Experts of a small language model: width 128, 4 picks a token.
Below are experts of layer 8 (counted from 0) of a mixture-of-experts language model. Rows are named router (the router's row for the expert), gate (a neuron's input weights, with its number), up (a neuron's input weights, with its number) and show model dimensions 0-127. Each number is 500 + 40 x the weight over its row's rms, rounded and kept within 0 to 999. Numbers have three digits each.
Before each expert's rows: a language model's description of what the expert responds to; "mostly gets" lists some tokens that are sent to it at least half of the time. This comes from a sample of Wikipedia text that the model never trained on.

# expert 13
Description: Digits, participles, word endings
mostly gets: "pl", "ped", " taken", " put", " forced", " rest"
router:457549546555477507525553483481454529544516511528578509440478520509570491445455492513529458518421450554520466554485533455561450503466450555494558469577449581506500483515587550524529487535504420500508504544505445505596507495523538538498469513468452507446511525546502483474429436457506508510430551544535498554512439524455479517522485484561541524471520506432491513435527581521498526500547
gate0:456547506469472483492552451573503488534480553496538549452537426415470511473542501509520551424520484522498480448500555438497458560556443493487507482462507553474501598515597457552529405509487553463510476446478512503560522554495531491458461515508434476417562537492450479416457492513495479439499483482494464525429485502496445570564517469505511504474483519573476548488488550482515499490525
up0:499484534550495556480504491510509503487514561574494583479469471472495498547507479534511508501537500549480512457470529511535400528453498463537493495460465570421514538519512501537492520492532522503537499458546530524585514481497523569449514636539525478444480547535392508491508410472462535467455439507538428526388505521554464543486506508502549508451448481524512462533480575513512482549536
gate1:501496473448595570465509546579550535483479451505598435525453543486539480441473545528482541501497554484519444551426544590536556457493522495497481466529480539462521482517511565504520550490494494472520539501502503497557516536462495433483514529506481486518398486475514445506556500462458527506514498471537541457603529518513484502523485473538512527443494462503530430463446574557554575438516
up1:521454443481466484555523533423498521549588550471473489498481443516487470530498494530553519469522472487449547391533418466526498469521552501506531491493526388529515421503490521457460470491569555537463435517544481434466514519564519570545506484446467517489479441522424573472533466499449555496491440493509469533488455506505509513442501548414527493453524484501496512530511427469439463517477
gate2:529474407566530506506495566513524559515511514561524505473479448522511548469512508494505501454498431515562500514447596436532490472418467540432504448478502558577568442514470492482547473436515473477485490546512472459569515458508495491470572450447448540465473448552414534473488507436495534471519491520571459529582509542480466532511550463527484451501525534441463478532484503541547463510553
up2:476518435518491471568537465488509499486546494560552490539539465601534520433514492502473495529451452575527524549437574393518510475388504481432523444481486518529543483471466408551542474525481510506470505549508483456498529408452528443535572508471484545436535519505483500475461511463530477456482468539528532522544527507452462546521499468432471521517537503422463453490458476489463526500535
gate3:518513452537525494591588514477467483530470509480553484515485548504482496497502477501559499519491473477474528476497511518533518534394580524492510490541500494493520483563499470488521495477476465510509459476569472430499451486554482543422514509450472470528552468525513494463484513458469510550444535557421542540580474528428430508601579404528532538561462491468506478475479488516520554598572
up3:530528468563430543515462492424463474458481414429477477532521449531535532461536409477474495557504555481557471457460495534433470469532463507499488510478563485479438511464515469543431496541517531451508549478525478545483508474519466472549518427493504469517487459451470493484508557495484438541525435500564471399451555508513535425511488496471508475462568472518491493510573402504471474449567
gate4:522531455507484530524473520480489473528519530536475517511504570534503441484377521543509485558487516481461542454526492513527485517456460496530585524486526439507472464508551532550543548513419433473483441480459524520508519499539504488510464522538494504480485540457437503525504454442479563473467459497519465562464498450555576595444538529530503452495441508490565563526369544578532518540465
up4:414551478528464573554449506526481525447503526564521516535524552521491487428457551536545443571488541440456521454493515499540520543463517511508547543533531491493582546512495485518505515491471420427615444466427470489539528451555528459478502543499445477472446552443479491501501507512481459493509441477524525530574521466534491529503570522546548461526479456427523581493465537553501519494478
gate5:512556549450522518476485542512537497559424482424578518538510487459608481508410505513542541468476524498511551485515537461471485466463488480495543455527537518570495481494517496541506535476589506526503504475531547502474517520460487543509471569474494519479518568536464443447498436445505445467430560519545530581523467470515489574475487427569554518542497515527494493483468508539426395541527
up5:519557477517513553537478502470471473530518533571428476552461481511390539554568492538506482421520446495522522541461463527520518560502493468453390507491480501455461536517458504446460509505470562477497493517493418523544561479473548514437483492538509530516540470459500530525540578478474557501429451483492549545478453500515538484498482595536505420482545533490508546509517484450523613538509
gate6:501439495498539492475509523539527520481401541548522481507423557550465503472427561434513533475492513512558493460481487474462485404475475518581556502482467524470552528429511559423471490460520484484422467537492492490489504568503505472540504529511521425485510434558517550525510496544471493479466472525556551509527435543470441499563484541504519421518513555532510512506452631507500449510533
up6:497409533413473567476567492535445520530441463529551495451498508495519546549501562494468484551620510467497483461448526534568463489532499514468526497443539518512473478527599569475509468498484500465500573444542482548469433535489553566512489516527496518547506451485516506499473505460433518471481495493582545421479517480436452481514474419450511440542526473468505548441502493557507500509521
gate7:460489579512494511527545442467445504554502430538450566445457510485534523522471505451452520533471422526548489557538522552522508477455389531481532550500493470532470592557534465520530534485493536450459547506452477530514508494494475549483488539479515479455569540514455422470554483477505587503543464473517546509554485456514500480544438527511481533515441408476520466448499521549522603494509
up7:439500600506534516549492459490458478520485533453536507475480475569533556463464557538453459501506421518454518554538503495496496491386407532505461557486451506560465556566508497554536539529547513428445547539487532507543554489469584499572470522453470452533514549528497479473550535545521515453502495455471483487456462542534553449521487511470464541456481414480521526505484486537496544443524
gate8:498501408550478495551447520502470520501463500477544474526416485531577488499403513465518432474459476541495574451559621483462504403432491515522515477537485563468557543507570509518476457492532451480507497524472467497494587435480529499510511450523525461509486472541519480477549500484478515465489537444481488466432507544481451512543500560438506418488447479425570529531490519527495483471505
up8:438461579487455497490527498459516465452489534464389485576618570531424505469630465530507524567520503428461490553488467554504485544498425496470468519449466502482551496441493521480520523548490486519505461500541530569499465494470479548457494558474432543564437558502497480556494509535468456529517478529493527554496541469519501450457563508454508476491508455479471493510519499474495553523502
gate9:539475472471488435473504497491485543566491455543449504510507553570545538444456522489474535515459508482554494581490496540528504540430521534521504535570476467534437543539585527565547544508414438473477499477521473433495571573528522534531441473470423532504468467534479416483450465484462512499465465498431482495505407480443496486421491448549439490502469502473485521520433453489510451505500
up9:456537501507467500476479536496506486512512549446444510550493485493493488596584577549542496459510464486471412492469485438531509419554454463511496568493525473505553467515456493465508547470478525555512460586476537624472459491455477497521497553491474491477529415498522477531603560538465523522523500490561504457544489431545576512520453545402478546501511531510458483512501513479534529488495
gate10:430539509391549595474592494447497503614548504408476485502459508461522507508518507453459531473445520533497400471481513500532521400503485488449507492484544555483496496538534522530468472551495500546501579516500517480522543489466518514416492481469503475488481487528444520509479489500547515469481509496472489519495512499476464512504522432505527502454539568453475513573553509474428469626471
up10:471499575524597507461521502564533565527460454457459509592534512512522531468481448464517548511510527484499498499522595515531499455511520506515500506566523522575491563519550453531572439487533467524559523539441529501491548501465564446422542548478474465527497577476526525468443498534625453483497543515446542498494509505435500477511501468512501463451568544484517489473509438465506498580522
gate11:528580426517433412492504583417464469462493432493452526487499464436540548496503476492526460500519529424496508491495551509501512525501462491458565543513510490491509462454481481485531501548468439491516492499502501523511493422512506572493469539529430512519439445511413476518541520537526497491478407542503400534517465444465504526487485471463551425416549401475443513487510531450498519512467
up11:405569546492443444510509535460470448535458479490547540462454541468542513485438535518606490494497541402517550556493474473498516552457531530485523514517458483530602458503403520494515482542481446447480473498531475456491578457540529491480457421505487541503413434529468539466534453489537462499487483551521425536502435474521458510494494505511477490465552475461441514479514558487536487464484
gate12:457505467474469479434554586499513530521512549484523518438562535494522457530502537528493556495478462507548497513537451488449510611471488515460466476518421507487521440470484451527523554542519498537481532580550505460447493452526535533518456545450506531476458557495504483442474515445485476446584549510527436500532549573476522546452469474493464513524430539441480513498519617519550499511412
up12:504509539543480464517447515485481544425478496502515559483484515464478450494576566480505568457518431433499522446609491506496546467575473475492531512509550480495518550511517501527460468466596503519526492583514543502511468531466446518540528492502473502453520535471539449464435494512518511526525512478428472493463516414443484425399556552545449547487434541475528546508523548433447465530510
gate13:496510514499498394452540482506514457467576541507526424514527520541474463532480508536536512585471519488500533565493491440518550514504521456486550504466522554542528500473500529509528432465512521516440473491492549506515500597460492510392487444465502484544426483535432454511472419467530529448486544532554465548470453448451474516502478523505461437454538472440491588541558567532507457513445
up13:481457495499492504552419515493534501486448529521518548489565493450515568480479497463426505509588432569487503468543563520471454470476496461484427441516508466438446545509515469507446572532520493486503442476535503591479422551512437510559558530524553533536498493514501595477521513491483421481502461519446567443501528531484536477470551548481525496522429469513506430536494489422537521450517
gate14:472534503508591470521407549471501535474478451470504495517509422428511449526501540551432461526496460478468540554488483451541500537452507535553525500500520552514537499556600529524544507509504384535559508487438463483425551479492466495535502532463456532515466541455526463557536473503554459452485527464544437573506543396499524469528501502487522522536482543507528514408476509477499546461509
up14:518513509466512531568525471488467448514490411525485511531481498466478489477549591528481554463522464489537478436528516436470540442591508459481401526475451406563452552426595570523558449576531506492542462498468478505479399518478474485514498571534411467556498516505487486432491481459510477535495468487494552536474505451473499448543493499535458551516482483488502509494467482471511526481470
gate15:457476476467493483545565487493463481486503550478465471499540497498484445498472434559478502476413450528501458501584542487538609536447409542528525513555469476468472478563490469513484477456481443467480534481474483497498599483506521504514504507493479475544493532446512493570475434527540447494514606495463525578544471503473443450528466501482520617511554517546479480531537558516504526516589
up15:548482533549478540437434518527472523487486458496541464485443468512470466563533520457533557508534586538519455540430587505496499522536450467501474519478493514539505565485490459521544470515493535417468532494482567477450481510491467464463513457517589551534456470580520457423549541532429510519525532453491526507491467535470496484475464472522516556547444542454585438430492486520510523395472
gate16:481490469434497472469549543443513518519500521529508453463493505540484477446475564535448561516475544474498544511493551437541515513498489490490505586462578520517498426455420505465529547416515520562526421483460447418515515540464474474449463539506427563485476522518498546382545506510540511506445509393551482547543483481508483466541500504509495453511567513481536489550551509537475507518571
up16:402472423521446451482516468556504499510454504521466479488418507468528487468516474533482574541489428531517526410496562455553570483507483505454516521509499572475518414498473526488480557491508494494530502508474544461420520565530464454436494601392477513542486555547464511510523540484494505483521522495498479531459450538514496591494444498491553552497531491472450493537542501566539519439540
gate17:478525466525505485444547513468445481553501538477615474463546445533496524487448476495552542495498457509572480541524516405495441549421523549503533502487495586584507477529500487492534503544498474427504541573499506506552472498492510407549477496590485500480474577547489483453492482424502553470489498450452486521568496483442500461526467471524508540539548493498517484400516505461425515463483
up17:512477479480490504491502489530518525498513505430537480536435412510571493496499472536483548479520484561497454509527549505433504432529501477565538512484446446457477548504480568557548534462551549558507554565566499535500428503466496497536501523547597538499476549603413515528512467518436480495460449487509532485585475431448460504495460463476550560488562516541520423464521516473498476535470
gate18:450530489538531430479553490431503537462486482528516522496503496446502460507485451573524562547498509511418445564483563493465428564440499505531543589562548493507517440509473505484528535537522451455525514532501488580536504555484570408521434513460526486471585526455497494434476493547528443444481464525533541524485495491470514523560566488439507429558489490461467558473464512483451483476515
up18:563471551526528486500513512515511479476493480471497488502426560520527530510474522440487565464492472557526547470556470489502491466496467523476484460490494456472469461440541543539529427458449551515512529476463559507422439393487509515477516434421486404532525472509563425582529513468420505574460512429476456468481498520467484479452475474511525577497452454457544436549482443510525520544480
gate19:454579519534560413554526482524504502520555485518552504472503504461474406494515557497568526483443493435467486499493495452486539519546544524508463523486580507430507529447515576560415515467524432547471475484442467495494525561492434520530504468538496486446531524539535459490521426464460498455457523533514495541443499458475442460475415536466485592517414492472528529533499530509490530453541
up19:430453533477457478504452498506493510441453491498480494533554489564508521496519471461477517484543489565505449502440495564484525555441451543432579522511543556542543492531439512527538464547488518495528500564469560497497592511479546531513519444458479504477539485448554457478531511615560559479533458475537484457543485469553525580482615531506511490547579469439510539497519476527489461497469
gate20:566455578562468395467510513479572549516525462572487525480460499523506451502507506524525536503494533499505519518510583528506529506465475518467521504513520566417439487553448476433448472496525480513434588537574464456564532597505517532559469508502522503410493480466452548509467462532477492487447469574475477483426510508477465508449528563462493436520505529507508554513479492541566536517485
up20:564412459496514400467482469508534542524479517526466476565429555495472441489488475557406498498492510536472530513469543451490519502444508527516500528573493493495511377509487473501530484559468452480469416421469448497472546452522520574492518523513538496518469510493450449545594533554492459501480531460520564551479531495522403498460484527510512462523555484476479542454516498518560528559517
gate21:503467502532506557537578458443492560448486515514535564507490508475577522482524523524533522439515488419567473580473460553569540455475546504559472515450451601482546554492515540446474506479509542500490457480515490522553520504570504478486483437516533546465478504499466515373489439505547491529542539571502446545505457489489448575573494482527492483464432525514433505480497512547494525533507
up21:481515488459552534514456534482441480530504466435517489534523481523457541518471506524467457474540437460528484447503463459461451476532500507550463551524490429584479566546530547531603561557483477474509526480482420445517490490561495466534515465521423482506404522437558529463520483485489504487547437487509520466539495479456588442508499590582452482416489474544502511495541512500529465527447
gate22:495550471450566484453505500436483470518469514515508567405468474474444472532427505495486504478462527528515531448474498409559511538466445483480503511531519563503493476456545403521535503533528518414494479516513535506472544522501458541491447539491522533452477522617531443513433448429504471497529518477505533546528475525529395465538418503447498510529522509538481440468467585517457526541524
up22:480497516494483472514444471423527524481512532581581461456480490458511507500399524507548479508521531478476572453448539453483440437533525568531478438471479583540557536513546506420500399529510541508489526508544439495510478480452511431515475514502512468477533452599506540527523498494497499479506562588452520460545468545517484525535483518446436456451509521497516484479443456521576477551484
gate23:519564457477547518565558538495478461472521539532548531500512526489541469476490546555499448517519417505488473472500473481505469528472582489411483472529496533536518466544447537445543545471453505483556475469494553523469520434457449464454477428536465485499507515490445494526474530377502564486536474541520564551493439552555536518571521441551505395495450462458480505490517529529516485567454
up23:548488478479540497538486512471522521476565575501510577503412522519550492530452476607453509517530404478521490510560489532506480546479535465531468499546497550502489459516462496487523588492462547417517485514459516507589511484535481407524492460530515519458516585566447552583478463484529538480538496498519528525460481513625523549473508425508499496475454460506448527440465518515497512465502
gate24:467572477495547486449524418551522510507535494532532466506497530548575505620375570550486541528499439467500501468472543471482437467517470486443532534536503492540436548462495490565511493539484556497571470568568505502533497564464480490477450587464471527470524555553481516437459541439472511505467480519549501529487491519505574525518503524412550515537502463520515501465464475501507485475462
up24:552515470523511492498485579463512479491541566439490511452637485504570542551392515445479485522530552425509605510468489435510480500549511510478495489510531490508431519501422550483479535518522471481472472512567500577449516514496556497497489504577474586477482474496462472500473417488589471550524497519479556502433505462479526491515505506568470523550522535504487479477502505475522489580520
gate25:564422503538441461538552477444490516449476458500527552545465531573515526515451497527471526394569461514553464486507452518430553479474416482519523506529515434540506536539502487457523566519432502509489464521506452533425414536453495458524483460456535447556511486411458476472521455500568592481519545511508489538516448481458543559501475551531474462550514503492510492499486521510484443537461
up25:486515507585409513564511505549459559461494442526524521521539546505499472531486425420452471483531448533488454521467403564511490495503545503579513580523479448554496556535527477434482481504556558537506521541585482443516547452486508526478525511476568505506491493413454526480514489489508511485468529496528459524435441447446507553535470523506513443484530472531560455492481518563491410496467
gate26:513465556482456526473489482519432477494514528434456445475492505466554434467404464450531506493528461516511474517501495568542513501510507470540499550478437479471515466493537540467484517540509470562516451451493529529457577491515502543500427412445554483441483510493474470470488536506511592496530506450566533547508531455447621492549536500537512585438467511544465495555475555429541511558488
up26:485518506531477459546426530488515478499504512538543468473443517486448514599616446552483472517492446537437563498490551486446510557524497514475543462510529492494393504542472429555421457471472503425462480534461457511526512420573522508518591502447490496559499500495476489570480555458510502483470488461465496456529522550496448526448499527526530533541429496443548512465554509547480520475497
gate27:472512470509570567484448493467466522419519413508525486507489541442512431413497504521478525496517441463519501443492558506436442558550548504540487545478538525537510435558540498494493531523547429510536456493503552486550540422515499592505456492551455524521459562542471420464563512524509451475526481446526488474544541477458439566457565455462532517492467506448475554471503457458511513496490
up27:483558512483514550512582505425482476453511583529519518519425437577489478504549490472449497407534514512540488483541507457485509523577519488525511558503524491506553501507525485499516558447508514465463591507480489475463489471411486467550513467531517466488548458461535560468446521548554498463565456496501512537546533506520555454576467539564539546508393528471526489449489534499417470444523
gate28:550491563452447567430534530454482418524501577602558484510504487547474489516472499438516463465512523493513557578398455501476503506513524497485487502524495524557518571558459502562471484500499475519451469535561528502525508508539496483450461573487528534443411513474520553395527488537522473500422468463498481482443465550467503524466513477428483442512460565476456512491491534526473530521543
up28:569529500500462529433465473510463523529475476601503469499556461552539440456407501554438452435450532458528480484466471509454574422498499499474498491466545491499512511555494472462533519519542493477451482532517523485498470473515572524554450482522422498453549534428534497433500561498523418446493507567520482422543535550503472480508502410447468476541519561532530479522475487563461491529527
gate29:441524503463480566471484530494489495453474397493412580445437540483427495555455509522485508461520475506390501488519474544523504487503540462536501486460467552469437482531468569457471440526516540453526522481461447551557513527516508501532477545480545448467528533516540556497498463525560497511445449448463542560488519510429528405495561520465560522482468479546559589508515501492537486508504
up29:488518518584558468472468516435477472496523433521508598477454519512515520489452474516525553424483491478474477426523562548587507503465525580540469553533496580533471502522505476463538438501523488488492467488517436414531513533540458546447490561494546543538530507482418508543450510458499482504520548497528519580494556532511501462535451544530491483471472548545525538580516490577571529546532
gate30:442496504518555505490485504552499540473467560460475463492448521550571510478484627561479538540464561524505521525483563424488497517522510553462466538539568510467482427412498466504452494452530447442541521551551426454480536503447528472528487480497452546531473551504491459516525459499490487479480571441485522536555513500460511460462445508444504567507555429465495502523431563528506488575490
up30:475526514520499523573469550499460558510452540464487498477431543521525539496541551490558454541455562486538496482581531503486450503505445512481445531500531496518537432485497421481431503445477462399543545435549496459439460471412478465524515472476423486482571524448493462458399469483593493500528545500518520514494560509511478483479530469526500556454505442531544450503492482511560507557471
gate31:469463529517527569542545533421466527417398493445562539496528430527460445541472526523504524556497510498542548494488518458545493448479509511561538524550522458547511485572529508494531476539522416515517516503504489461510381545535509520518541530543555502509461541564514506471514458417529514482500491566432485530546463491460482467542399469505496441520584512491505534532556498518498516473551
up31:368468523473518500493539505511572521566473507555506521520505477541433544526518504421549550489482495512494445501410493526492515407486484431574557481512483526482499574544468565475472486563504455476508551525472525455477497574537504417507579532518578498513509494486531495445467530513591564499483536531531516411486469481508504499504516501487484468409475486519546456478531517560485506491539